config.yaml
n_experts: 16
experts_per_token: 1
d_expert: 192
d_shared_expert: 384
router_score: "sigmoid"
routed_scale: 1.0
balance_loss: 0.00152
balance_bias: true
scale_expert_input: true
init_std_router: 0.0166
vocab_size: 2048
norm: "rmsnorm"
seq_len: 512
train_tokens: 282200000
Below are experts of layer 9 (counted from 0) of a mixture-of-experts language model. Rows are named router (the router's row for the expert), up (a neuron's input weights, with its number), down (a neuron's output weights, with its number) and show model dimensions 0-255. Each number is 128 + 24 x the weight over its row's rms, rounded and kept within 0 to 255.
After each expert's rows: "gets" lists some tokens that make up at least twice as much of what it gets as of all text; "mostly gets" lists some tokens that are sent to it at least half of the time. This comes from a sample of Wikipedia text that the model never trained on. Tokens count by the router's weight.

# expert 1
router [169  76 130 160 143 146 142 117 133 147  89 125 133 141 131 101 122 112 149 119 170 122 124 136 152 154  96 139 145 129 152  69 105 160 133 126 132  89 146  94 107 119 142 120 151 105  95 164 132 120 156 129 110 130 142 127 118  87  77 150 105  71 132 131 118 170 109 109 120 109 122 157 105 142 139 147 127 114 152  86 122 169 100 144 120 142 139 130 161 151  97 147 113 155 124 131 129 150 150 160 132 107 106  92 142 149  83 156  95 139 150 116  65  96 170 130 121 150 123 123 120 130 129 192 155  96 110 136 123 130 121 108  81 111 163 139  97 119 114 124 117 161 152 150 131 116  91 123 103  91 118 116 136 128 121 120 163 112 158 112 117 114 101 180  75 156 102  97 156 114 130  77 176 102 168 134 138  95  63  98 139 120 142 127 114 130 145 162 124 131 113 107  79 141 134 161 136 102 120 155  94 104 108  99 131 141 147 128 128 145 124 111 121 110 121 117 172 134 113 120  93 117 138 112 130 105 133 143  98 157  83 109 151 121 113 106 172  93 115 114 135 137 101 112  90 132 123 115 121  93 113 145 133 107  81 107]
up1 [124 108 163  97 129 114 138 107  72 150  59 113 165 140 130 143 133 152 158 104 131  87  99 135 151 143  78 140 107 137 131 122 115 102 141  97 120  82 141 158 110 183 119 152 128 119 149 129 136  92 112 112 108 136 167 113 156 143  92 158 133  67 137 140 130 123 109 102 129 125 118 144  91 123 108  93 138 126 144  97 119 115 103 140 116 136 131 149 116 139 147 120 131 148 104  93 126 121 132 144 185 169 143 156 120  87 128 170 150 136 114 128 132 134 135  91 123 135 141 126  96 135 111 175 140 158 127 120 133 109 112  97 124 160 150 107 128 119 103 123 159 117 142 145 125 149  84 131 109 187  72 144 126 116 100 124 103 142 128 126 143 121  97 132 153 158 117  98 167 147 153 127 126  74 153 126 150 135 124 126 160 133 122 124 102 132 154 150 149 132 155 145  90 170 178 142 134 122 121 140 111 166 164 127  67 152 125  83 106 158 146 116 129 131  70 131 153 163 129 115 173  75 138 123 105 127 188 127 162  97 108 154 110 131 117 125 146 130 133 127 118 127 128 120  84 179 127 102 109 163  92 133 106 119 136 128]
down1 [130 108 103 161 109 177 156 118 138 193  96 121 162 125  67 123 112 128  74 146 102 157 111 161  84 137 136 112 104  97  88 167 109 183 167 108 126 125 127 133 152  75 154 170 158 154 109 128 139 104 161 110 119 124 105 152 125 135 116 101 117 147 145 135 136 130  96 113 136 130 141 147 138 124 122 110 134 113 152 111 130 106 117  99 155 131 136 161 110 116 139 122 142 136 109  94 125 139 102 118 153 137 148 150 103 110 115 160 123 110 146 103 154 120 128 116 110 102 112 143  99 108  99 137 116 122 120 140 122 101  93 149  88 103 116 155 128 124 157 131 151 120 126 168 158 183 103 117 107  92 119 120 126 117 124  91 125 146 107 132 104 137 141  90 149 101 112 145 111 153  77 143 113 154 143 123 161 152 140 116 113 153 172  74  67 105 106 159  79 133 152 142 110 127 109 151 113  93 101  94 138 140 125 135 122  85 140 101 138 130 130 116 100 157 115 153 146 155 174 135 149 153 127 146  76 120 144 157 138 162  73 178 116 148 125 145 117 144 154 139 114  96 155 144 115 147 136 180 127 153 143 139 140 149 152  84]
gets: "s", " that", " \"", "d", "p", "es"
mostly gets: " death", " like", " still", "|---|---|", " that", " though"

# expert 12
router [180 111 116 119 148 112 111 139 120 143 122 131 154 122 103 124 110 155 141  99 163  92 130 177 165 129 102 140 117 153 176  83 163 126 125 155 104 107 119 146 105  89 118 137 138 108 119  81 151 113 167 130 136  78  98 124 143 144 109 120 185 119 145 167 169 153 116 131 133 119 104 154 117 142 135 142 184 146 125 119  99 136  76 134 155 100 132 158 156 128 135 173 111 172  90 115 141 121 149 125 127 117 106 171 140 134 119 126 152 194 146 109 154 112 125 141 128 121 126  95 104 118 165  97 116 101 119  97 115  99 118 147 123 147 107 109 120 122 132  65 163 107 142 116 147 163  90 105  91 139 137 134 156 177 129 110 135 159 135 132 144 128 156 137 152 113 150 108 151 128 149  86 133 128 148 126  93 135 163 125 174 134  85 140 149 118  89 127 122 121 121 156 114 121 124 138 136 112 117 165 140 111 127 122 150  91 120 125 123 176  95 124 115 172 101  85 173 117 105  88 132 101 128 113 116 148 153 138  98 112 125 136 167  53 109 125 146 132 129 130 140 158 130 106  94 109 131 135 141 136 125 160 142  98 109  86]
up1 [153 108 119 152 128 108 131 118 133  90 127 117  90 161 123 125  81 110  88 165  99 119 125 100 121 148 146 126 139 145 107 167 151 131 123 112 143 137  89 131  79 110 118 142 156  80 145 141  95 174  95 128 158 125 106 117 150 136 111 134 100 123  80 137 161 119  88 143 102 143 148  87 155 117 147  99 117 125 150 190 109 141 107 102  97  88  66 173 127 138 133 104 143 155 113 136 129 129 108  80 122 127 109 123 115 130 100 121 146 141 123 153 146  86 149 138 128 155 140  91 125 171 117 175 103 125 162 147 125 107 140  99 133  94 128  66 155 118 136 152 139  93  91 127 138 148 139 142 159 173 139 165 145 116 161 121 138 124 133 125 113 100 151 100 140 169 136  68 120 103 110 170 123 144 158 150 100 170 157 167 162 105 124 100 154 112 119 138 146 107 123 126 176  88 122 134 116 130 116  81 129 125 143  81 121 137 127 103 126 128  98  99 179 134 121 109 136 141  98 120 141 108 119 161 137 136 114 167 150 137 139 121 134  88 122 129 144 123 159 163 139 177 131 132 133 111 156  99 123 107 108  96 115 122 151 116]
down1 [128  80 126 160 130 167 142 149 124 130 122 158 183 169 154 132 108  72 137 132 110 144 145 124 122 118 124  85 158 152 152 113 131 155 135 120  77 163 124 104 125 137 117 161 104 146 137 121 118 151 112 177 156 139 151 102 101 121 139 125 110 133 182  70 102 139 126 100 101 126 166 124 138 117  74 116 128 137  95 148 116 107 114 131 126 123 111 120 110 116  92 131 100 177 100 163 149 103 153 156 135 122 137  91 155 136 103 100 127 145 146 121 111 128 121 144 115 152 129  89 124  80 118  74 144 121 103 113  89  94 143 135 112 113 158 143 142 111 127 120 130 111 110 132 154 129 143 135  99 148  93 152 119 137 122 144 164 132 189  79  95 153 153 100 151 113 115  98 151 140 106 155 158 145 116  90 121 126 168 137 136 121 116  99 139 138 132  85 150 164 128 100 163 152 130  66 121 134 130 123 130 111 113 116 121 113 134  93 113 116 111 157 118 101 151 127 129 132 132 136 137 105 141 137 161 124 171 115 150 127 110 109 107 123 174 163 140 107 107 165  90 171 139 128  61 169 113 113  80 115 134 140 112 160  84 141]
gets: " |", "mp", " G", "op", "mb", "P"
mostly gets: "mp", " Tom", "mb", " Jack", " —", " Paul"

# expert 2
router [165 129 129 121 162  87 135 100 110 131 103 121 152 112 161 100 131 112  93 163 110 130 131 175 136 128 147 156  69 131 125 127 116 116 112  70 125 136 106 147 140 127 165 110 167  82 128 120 137 115 104 145 105 108 156  94 147 152 125 128 147  60 132 104 147 126 125 119 182 154  92 119  60 126 129  93 131 105 109 140 132 120  95 103 130 123 101 106 109 134 136 148  83 156 108 137 116  93 114 105 157 122 114 135 107 144 144 132 134 104 156 114 130 127  71 137 132 129 137 137 115 109 120 129 186  83 118 122 106 113 124 137 149 112 109 151 116 115 141  82 104  94 136 147 120 168  90 164 113 141 115 136 143 133 130  75 133 133 151 109 122 131  91 114  86 150 135 146 134 151  99 109 157 118 128 100 108  80 128 107 154 130 122 144 104 177 120 144 121 119 127 131 100 142 129 143 151 163 165 155 136 123 147 112 199 111 106 148 140 113 158 131 147 159 140 174 118 115 129  69 138 137 135 168 113 102 119 122  97 136 156 119 134 150 131 113 117 108 124 172 167 119  75 144 168 117 144 117 156 170 138 147 104  91 102 118]
up1 [127  93 121 131 165 146 116 112 123 136 108 152 147 109 135 153 152  89 125 100  83 116 138 157 153 151 117 134 120 151 130 112 146  77 103 140 130 154 139  96  87 148 126 136 164 123 151 114 121 149 132 115 124 119 200  92 106 148 115 129 148  91 133 116 118  77 147 102 116 150 139 162 137 121 147 127 158 127 123 168 140 141  81 136 117  91 120 142 119 160 116 106 141 109 112  84 135  76 158 126 107 107  56  90 104 104 132 152 136 144 149  99 192 141 103 172 130 130 138 123 107  93 130 118 130 147  92  84 138 122 134 148 152  93 112 135 151 103 159 132 127 190 136 177 146 134 141 130 115 110 127  74 102 109 120 135 111  80 142 115 117 110 145 114  77  68  99 106 152 112 140 119 123 162 161 149 124 105 136 117 126 129  80 121 131 123  86 147 112 154 116 103 121  98 104  95 149 140 146 124 135 115 137 113 127 166 117 120 126 111 117 127 141  95  83 134 165 157  93 138 101 151 173 124 104 102 111 151 123 137 159 120 128 140 111  90 140 157  91 157 124 144 117 170 172 124 129 119  99 105 128 150 131 131 135 128]
down1 [114 131 120 130 157  75 130 157 140 132 132 161 144 128  85 153 139  89 146 148 115 132 133 110 123 132 126 158  75 119 178 123 128 112  90 107 137 141 122  78 116 148 120 148 120 112 162 144 147  96 177 179 137 131 137 106 150 137 120 163 146 129 152  99 148 111 139  94 136  97 104 166 153 119 152  92 154 122 127 174 147 150 144 105 171 103 136 123 128 142 126 126 136  91 141 155 131  71 147 124 144 189 123 102 172 125 115 148 103 116 171 177 104 141 144 157 105 137 122  98 159 120  93 123 118 115 113 144 137 132 143 135 143  94 159 159 134 113 175 108 125 145 108 127 133 153 127 112 101 132 154 154 115 102 157 103 118 155 159 105 164 111 183 141 139 130 116 109 183 152 166 117 116 102 121 115 131 131 117 114 181 114 123 181  98 143 134 117 111 174 133 114 115 130 130 104 136 157 120 121  73 152 157 161  85 125 157 109 147 130 164 112 103 102 163 139 117 172 113 123 126 151 129 124 120 134  74 137 134 120 145  87 140 143  85 114 101 105 121 166  96 155 124 153 128 136 146 130 106 130 128 108  97 164 139  99]
gets: "an", "en", "e", "n", "ne", "on"
mostly gets: "ie", "an", "han", "we", " All", " all"

# expert 0
router [155  96 130 121 108 110 122 135 109 169 100 130 133 129 148  81 102 117 149 117  92 122  99 120 155 128 151 128 158 164 143 101 145 155 147 107 112 139 138 133 145 131 110 149 117  80  73 103 104  67 142 137 103 144 162 116 116 109  97 142  95 115 156 120 161 104 123 106 145 127 115 146 122 136 159  51 133 103 114  99 144 134 140 121 101 138 150 154 162 131 159 136 133 128 121 110 111  88 151 100 167 138 115 149 181  91  98 124 135 155 149 103 144 105 134 124 149 134 102 118 106 114  99 148 147 108 131 117 133  98 135 144 108 100 127 126 126 125  86 144 142 103 106 133 166 130  86 140 146 156 104 130 108 112  88 143  98 120 102 135 147 107 111 129 158 160 153  95 152 128 138 108 117  87 125 146 142 157 117 152 133 117 107 101 103 181 141  91  83 125 115 149 169 138 138 145 150 126 133 149 111 154 175 114 109  89 127 102 119 180 104 105 172  91  95 123 138 174 102 121 143 101 123 108 108 131 178 135 161 101  85 158 148 159 134 115 124 126 105 159 137 131 108  94 100 101 144 148  49 149 132 133 103 117 136 129]
up0 [141 100 143 115 147 130 115 148 134 164 125 141 147  86 154 103 114 139 170 130 136 164 147 115 162  77 130  90 156 123 100  99 101  95 140 161 132 132 143 146 124 101 142 147 120  90  76 100 178 112 141  46 102 139 120 145 151  92 129 154 135 105 118 180 124 129 149 132 136 136 169 123 118 131 107 121 178 172 119 152 152 154 111 138 126  97 152 153 119 129 103 117 171 137  91 129 117 126 145 130 164 127 139 146 124 121 104 143 107 114 122 114 168  90 108 119 151 144  65 122 130 157 144 125 127 138 130 139 114 137  67 165 156 137 126 102 121 139 114 116 118 175 137 111 116 144  87 100  77 185  85 124 166 152 125  98 138 111  78 117 119  94 142 124 139 132  90 119 133 117 124  95 143 142 132 123 146 145  96 121 184 109 131 130 118 136  61 111  92 140 150 112 157  94 154 119 140 109 158 136  81 157 138 108 123 134 154 127  74 115 124 177 125 121 121 127 110 128 148 135 165 123 134 153 104 133 126  96 138 127 124 154 131 152 148 145 121 122  99 142 133 135 101 142 106 116 139 132 128 110 170 168 161 125 143 118]
down0 [170 129 179 148 118 115  97 140 134  99 131 114 100 125 141 123 136 153 105 123 150 145 135 112 152 150 111  94 138 125  72  52 117 116 105 122  90 134 128 146 173 138 119 128 161 142  92  58 172 103 128 124 141 150 131 118 133 111 108 131 120 133 127 103 131 139 151 138  99 127 139 133 116  92 110 128 153  98 128 128 160 143 133 116 123 120 127 116 141  96 159 128 108 117  79 107 139 111 152 158 138 120 113 172 155 107 108 179  98 142 132 131 119 141 131 144 118 103 148 140 123 128 135 153 133 125 136 119 107 127 102 128  83 112 127 153 123  76 118  87 121 128 185 126 130 100  98 150 104 124  88 120 121 135 131 135 116 145 118 154 136 135 150 131 175 156  96 148 116 160 147 189  90 119 121 115 138 140 111  85 137 150 138 130 121  88 161 177 154 134 133 120  75  81 161 126 113 135 184 148  93 146 138 120 155 110 125 129 117 137 145 106 111 148 145  81 150 112 144 141 116 140  98 118 121 119 174 125 167 116  78  94 128 164  94 152 155  85 141 127 156 149 150 125  95 131 120 121 129 173  54 140 107 152 158 130]
gets: ",", "),", " a", " in", " fa", "i"
mostly gets: "),", ",", "″", " fa", " both", " Stadium"

# expert 5
router [113 124 145 152 153 150 119 141 163 164  87 140 145 134 138 116 113 106 138 140 132  99 112 127 124  95 138  94 118 162 141  82 114 120 149 123 142 133 142 142 140 115 155 154 149 136 128 106 141 107 130  67 170 146 152 190 130 125 145 114 152 131 161 136 121 118  90  99 100  91 123 160 109 168  98 115 153 136 123 143 144 102 127 116 101 125 144 139 132 103 131 125 175 140 122 163 147 129 131 151 195 151 150  90 127 122  94 104  94 113 146 120 134 133 154 100 137 123 137 114 105 145 143 102 141 104 147 125 150  96 148 145 138 125 160  93 107 137 121 126 159 133 143 161 111  87 115 112 111 142 109 196 115  79 146 111 150  93 115 124 106  88 138 140 117 130 107 103 187 120 134 114 141 123 109 108 133 125 114 116 135 150 135 112 118 137  98 131  98 144  99 142 168 112  93 117 180 139 112 134  76 151 146 117 140 131 142 128 102 131 178 154 132 116  46 104 157 134 151 143 129 104 164 162 123 107 126 110 126 146 156  84 118  98 169 125 143 141 150 111  92 126 159 126 116 105 123 164 135 156 141 102 152  43 163 106]
up1 [113 127 125 110 152 109 113 125 104 152 120 117 130 142 171 143 160 129 162  83  74 116 141 159 123 133 147 142 130  95 139 119 111 129 113 134 118 156 131 122 110 185 125 148 131 121  93 123 173 117 169 110 150 116 127 146 132 123  99 127 138 131 146 108 169 148  91  99 175  84 133 149 137 109 129  85  59 144 156 127 103 167 155 125 102 154 102 121 114 134 161 125 107 111  90 162 118 109 120 128 161 120  96 133  85 119 103 107 155 149 122 153 122 141 172 126 144 134 159 124  82 100  89 132 132 108 131 120 163 125 100 115 127 118 127 169 140 143 119 166 133 159 133 135 110  80 108 110 129 114 126 114 136 139 100  89 138 144 148 130 169 128  99 145 143 113 118  68 152 131 148 156 155 162 129 141  95 143 115 161 153  87 156  92 165 110 114 168 134  62 132 140 127 114 114 124 135 180  87 136 105 149 147  91 103 154 135 119 162 141 126 137 115 116 106 125 153 153 125 117  84  95 133 134  67 115 138 123 135 152 113 101 133  98 156 170 154 145  88 117 108 110 104 141 121  95 125 130 136 101  88 103 165 156 149 120]
down1 [117 115 104  85 126 186 154 131 145 173 163 158 140 135 139 115 103 162 134 142  94 148  97 114 106 120 160 130 143 145 119 133 168 139 104 109  76 178 124 162 125 106 173 122 143 161 124 162 141 127 154 132 104 127 150 171 113 178 146 135 130 126 123 185 104  77 161  92 116 121 138  95 177 130 130 121  95 171 168 145 177 159 164 126 121 141 135 140 102 119 132 121 133 102 144 150 130 157  81 162 116 137 111  96 101 137 119 105 105 133  32 157  87 138 141 143 164 148 145 115 128 102 162 157 121 143  98 135 143 137  92 128 116 126 128 160 128 102  93 122 104 155 143 162 110 134 110 132 108 104 128  91 119 139 118 158 126 139 127  80 121 106 121 114 144 137 107 108 172 171 146 131 136  81 117 109 132 112 127 110 130 139  98 163 165 151 127 101 185 107 128 128 129 108 125 150 110 122 129 132 122 118 140 112 153 138 128 133 130  69  64 108 116 154 120 116 160 123 114 119  97  89 126 106 125 155 139 119 122 126  97 141 129 156 136 116 155 120 126 123 139 138  99 140 101 131 108 158 117 149 146 135 134 129 109 102]
gets: "s", "th", "S", "%", " season", "F"
mostly gets: "year", " century", " season", " million", " years", " League"

# expert 9
router [133  80 114 115 129 138 126 107 170 139  46 120 161 128 156 110 106 120 104 156 106 129 148 108  96 121 125 170 110 144 158 153 121 106 143  94 110 129 119 117 115 160 175 142 178 115  91  90 155 148 164 153 162 167 165 113 126 164 112 170 132 103 146 104 131 127 122  76 116  95 141 169 146 194 140 131 111 145 131 136 123 143 115 143 109 127  89 168  88 166 147 147 131 111 127 154 121 128 178 133 152 143 105 114 114 124 113 129 128  95 127 144  82  97  95 112 187 126 123  90 115 165 146 156 151 177 177 129 123 142 127 119  98 158 124 113 138 131 111 149 145 139 127 151 126 132 107 135 136 152 123 126 135 161 122 121 102 154 152  98  94 150 151 159 174 130 132 141 130 109 108 118 146 151 143 134 132 103 128 152 132 113 107 118 106 146 145 123 122 137 167 129 103 130 141 153 145 136 114 170 143 117 106 131 140  87 150  87 135 130 151 128 155 176 115 137 116 102 104 104 106 119 145 163 113  87 180 152 108 170 118 120 153 123 141 120 135  84 125 159 127 112 139  85 138 134 121 115 118 149 110 145 171 106  96  89]
up1 [115 125 139 127 115  75  75 112 140 120 121  98 119 101 113  82  77 145 153 185  86 134 145 123 135 137 137 135 158 133 160 109 138 130 121 137  89 125 133 147 158 158  85 191 128  93 114 106 119  89 111 115 110 134  88 104 140 149 167 174 140 143  95  98 153 106 157  97  97  96 111 137 112 112 108 141 119 117  75 135 160 139 153 116  92 145  91 159 106 155 106 150 137 151 134 134 111 136 130 116 149 109 118 136 125 131  66 134 155 104 144  89 159 123 144 175 158 133 103 153  78 150 153 101 106 126 126  89 132 131 117 125 125 118 120 127  92 140 168 132 121 153 110 116 143 130 117 124 122 119 146  90 138 129  71 136 130 166  89 160 124 125 135 169 160 126 145 110  95 140 142 130 130 113  89 108 151 141 136 124 128 118 104 105 158 131 142 116 112 140 129 111 123 135 117 153 155 138  97 117 119 102  81 138 148 178 197  81 149 160 161 109 166 154  93 134 140 166 104 118 115 122 151 111 129 135 129 115 127 113 113 123 135  70 126  99 102  97  99  98 137 102 114  99 132 112 114 116 145 169 114 111 124 113 118 141]
down1 [123 152 157 149 157  94 149 103 127 107 122 138 153 108 100 107 120 116 130 111 146 147 133 122 117 129 112 102 114 152  86 150 144 146 169 163  83 175 157 153 131 111 100  69 125 136 165 152  98 154 141 175 127 103 149 126 109  77 114 139 120 141 129 110 101 137 123 108 126 149 131 114 149 122  90 144 148 158 124  66 147 127 111  93 132  88 136 133 128 111 114 143 138 153 111 111 107 158 140 138 134 122 145 151 142 147 148 119 142 126 118 160 133 139 119 169 124  67 125 160 129  87  79 127 142 173 108 118 109 150 107 105  68 116  97 158 143  93 141 147 149 111 121 109 145 107 138 149 122 140 105 149 142 109 148 146 112 128 149 143 160 144 119 135 149 104 160 112 167 127 125 129 197 163 104  78 149 148 113 119 115 166 160 120 137 134  89 139 117 105  93 105 107 117 115 122 104 154 134 112 116 112 152 103 105 123 143 122 152 131 130 105 149 126 159 119 101  92  94 136 150 137 116 130 130 132 187 119 170  75 173 135 160 150 153 149 104  71 150 120 132 116 125 121 129 153  92 121 172 142 181 147 164  88 119 126]
gets: "ing", "ic", "it", "al", " and", "tic"
mostly gets: "ical", "ic", " military", "tic", "ological", " political"

# expert 10
router [136 142  95 139 178 132 123 109 150 160  73 147 153 105 106 146 138 149 131 145  96 111 126 144  90 140 149 185 149 113 131 156  93 172 145 139 112 133  86 117 102 155 128 158 142  94 148  91  97 140 104 120 118 146 156 140  95 100 122 132 169 140 164 136 117 101 151 129 125 104 117 151  95 135 163  47 136 116 127 141 124 118 113 122 151 115 119 126 144 119 168 207  81 102 123  97 119 126 134  68 131 131 106 132 122 119 148 143  85 134 130 126 138 153 132 144 150 127 122 135 139 121 131  98 128 102 176 101 158 119 128 143 151 159 143 103 150 179 130 114 147 125 104 165 143 118  80 147 139 139  97 166 123 138 132 139 145  70 140 123 119 130 116 144 116 131 105 114 105 125 128 100 133 102 104 175  94 133 112 182 160 161 141 145 129 127 103  97 117 129 122 139 137 141 159 123 121 102 163 150 111 146 143  79 160 129 110 168 110 105 128 143 155 139 157 134 158 131 160 120 109 107 177 143  98 145 149  96  74 147 104 137 151 132 145 156 106 130 116 112 122 131 116  94 151 127 162 148  98 131 135 148 158  92 160 105]
up1 [102 161 119 139 142 104 134 133 128 129 131 136 114 143 133 111 135 146 124 142  98 122 113 147 150 135 159 165 112 125 150 149 158 162 158 141 114 138  84 140 166 121 170 135 141 165 111  84  95 144 147 109 164 132 138 119  95  80 160 155 136 124 130 115 135 147  83 141 131 116 139  85 135 161  89 133 129  92  85 166 181 152 154 173 132 125 141 136 116 144 123 145 137  87 119 158 143 136 103 169 164 154 143 105 159 112 116 166 131 150 137 125 147 114 137 141 151  99 119 135 111 121 111 163 135 133 166 166 122 129 143 114 142 143 130 113 126 102  96 115 156  92  84 155 111 131 113 128 106 120 111 129 116 117 129 140  99 135 120 103 141 140 114 106 148 131 129 121 173 123 111 101 120  69 141 158 129 110 157 168  68 121 150 110  89 144 148 101  99 155 104 153 155 130 110 172 135 115 130  93 129 157  92 138 114  95 115 131  55 174 160  98 169 128 130 130 151 115 138 154  97 137 123 125  79 131 117 177 121 128 146 162 161 104 182  98 124 150 121 108 144 132  85 163 159 110 124 118 142 117 134 103 107 111 147  63]
down1 [108  86 141 125 110 112 106 111 128 101 154 145 106  97 135 100 165 126 142 133  81 116 133 138 154 138 106 152 140 146 132 109 171  92 138 168 147 107 149 119 104 115 132 137 167 104 160 136  72 155 162 114  88 122  89 132 110 152 154 137 141  95 110 146  79 124 114 112  82  76 126 124 142 137 100 156 145 169 101 113 142 118 139 123 144 123 131 142 148 140  92 126 127  78  82  95  95 132 181 108 109 127 143 156 131 104 106 135 102 143  99  95 109 123 117 138 141 109 132 129 172  70 103 129 178 118 102 121 106 133  77 146 108 141 109 125 120 116 146 104  96 127 132 170 125 116 101 142 103 100 174 148 136  81 155 178 105 170 131 169  86 102 146 119 146 141 169 105 100 149 132 137 142 121 121 136 144 141 112 123 144 129 150 120 120 152 149 124 107 117 169 142 180 123 129 132 114 121 128 177 139 149 130 109 137 120 131 143 124 133 168 132 136 167 124 143 136 139 131 132 116 161 156 125  87 106 158 140 147  88 128 158 166 135  89 132 133 145 107 104 187 116 103 107 144 138 135 130 186 144 137 151 133 140 181 134]
gets: "d", "th", "f", "k", "ish", "ch"
mostly gets: " church", " water", "lock", "′", " Smith", "burn"

# expert 4
router [111 131 123 142 149 160 151 127  84 155 106  99 122 116 150 114 156  97 118  98 106 126 150 138  96 117 118 120 118 158 141 125 103 144 111 162 114 124 124  97  82 127  97 116 128  94  80  98  75 117 178 119 106 152 141 122 101 124 115  99 116 116 139 107 126 144 100 143 169 140 130 140 133 154 177 106 159 109 139  84 123 128 137 158 125 109 108 136 104 130 102 124  74 177 153 170  81 112 119 106 139  94 159 110 106 110 110 136 120 169 129 114 141 165 141 139 106 116 143 131 112 145 110 131 146 139 150  70  80  96 109 101 115  95 140 111 138 166 113 130 181 116 115 127 169 125  98 152 137  80 100 121 142 157 122 123 146  71 151 129 110 126  99 177 106  85 133 112 158 132 108 116 120 102 110 158 143 119 108 144 137 157 118 137 133 120 104 165 135 132 139  86 177 192 155 170 141 106 122 160 146  85 144 152 146 144 169 124 107 103 124  92 151 122  99  87 141 115 144 106 109 104 142 127 120 137 111 139 104 152  80 134 124 112 147 149 178 113 149 134 129 130 122 153 147  92 154 123 114 136 101  96 105 129 136 112]
up1 [147 117 122 127 128 133 156 122 148  99 110 134 137 157 159  91 126 115 169  94 121 139 165 134 133 140  86 113 128 118 132  95  95 102 113 142 149 158 148 100 115 107 158  94 115 138 136 100 139 105 146 102  81 148 123 116 142 100 139 119 136 147 152 136 159 129 118 157 109 157 110 135 142 165  94 151 185 140 109 154 169 143 115 137 117 143 150 149  98 139 132 140 131 163 151 133 109 125 139 146 113 111 103  93 108  84 127 105 132 178 119 105 144 111 121 114 120 134 171  84 108 155 143 112 147 125 122 114 110 101 131 108 117 202 149 153 134 114  90  94 107  76 151  89 126 134  82 101 118 169 138 123 130 111 144 116 117 118 176 159 136 119 113 135  98 113 126 118 147 105 169  74 105 102 142  95  83 138 115 155 117  93  91 117 134 162 128 154  96 109 117 139  80 142  81 107 130  87  85 153  92 111 136 106 144 109 122 155 109 131 127 118 120  97 128 174 138 113 173 154 104 135 161 123 137 124 152 173 156  91 154  82 116 108  93 153 135 113 135 125 101 151  99 106  78 147 155 152 111 144 130 162 131 114 108 121]
down1 [132 168 114  75 130 119 128 113 170  86 104  97 110  84 163 156 159 172 110  77 118 160 114 156 127 102 146 167 108 127 149 114 147  79 118 133 123 149 145 108 120 159 141 135 147 184 136 155 104 181 121 146  86 123 113  93 197 137 111 128  96 108 150 123 129 116 117 108 124 147  93 125 135 133 159 124 157 118 130 151 132 152 132 151 141 102  99 111 132  77  94 121 134 114 197 116 103 112 126 118  93 162  92 105 143 127 112  92 111 127 132 104 144 101 126  87 192 120 151 102 114 140 145 145 155 121 127 126 213  87 114 142 128 114 125 143 138 100 144 127 122 111 105 163 120 145 137 155 156 175 193 114 105 151 135  90 145 109 149 114 134 106 124 127 147 109 146 117 129 125 116 107 129 122 157 123  87 100 119 115 126 138 128 129 117 111 120 172 156 121 163 157 122 128 153 134 149  91 138 104 119 152  98 132 129  93  98 109 110 136 144 145 116 150 141 129 105 143 101 139 176 128 141 111 153 155 133 100 138  92 129 116 164 132 127 126 120 145 122 144 147  94 136 143 121 126  89 161 132 127 172 105 116 121 131 153]
gets: "-", " ", " as", " 19", "'", " by"
mostly gets: " Mc", " States", "&", "—"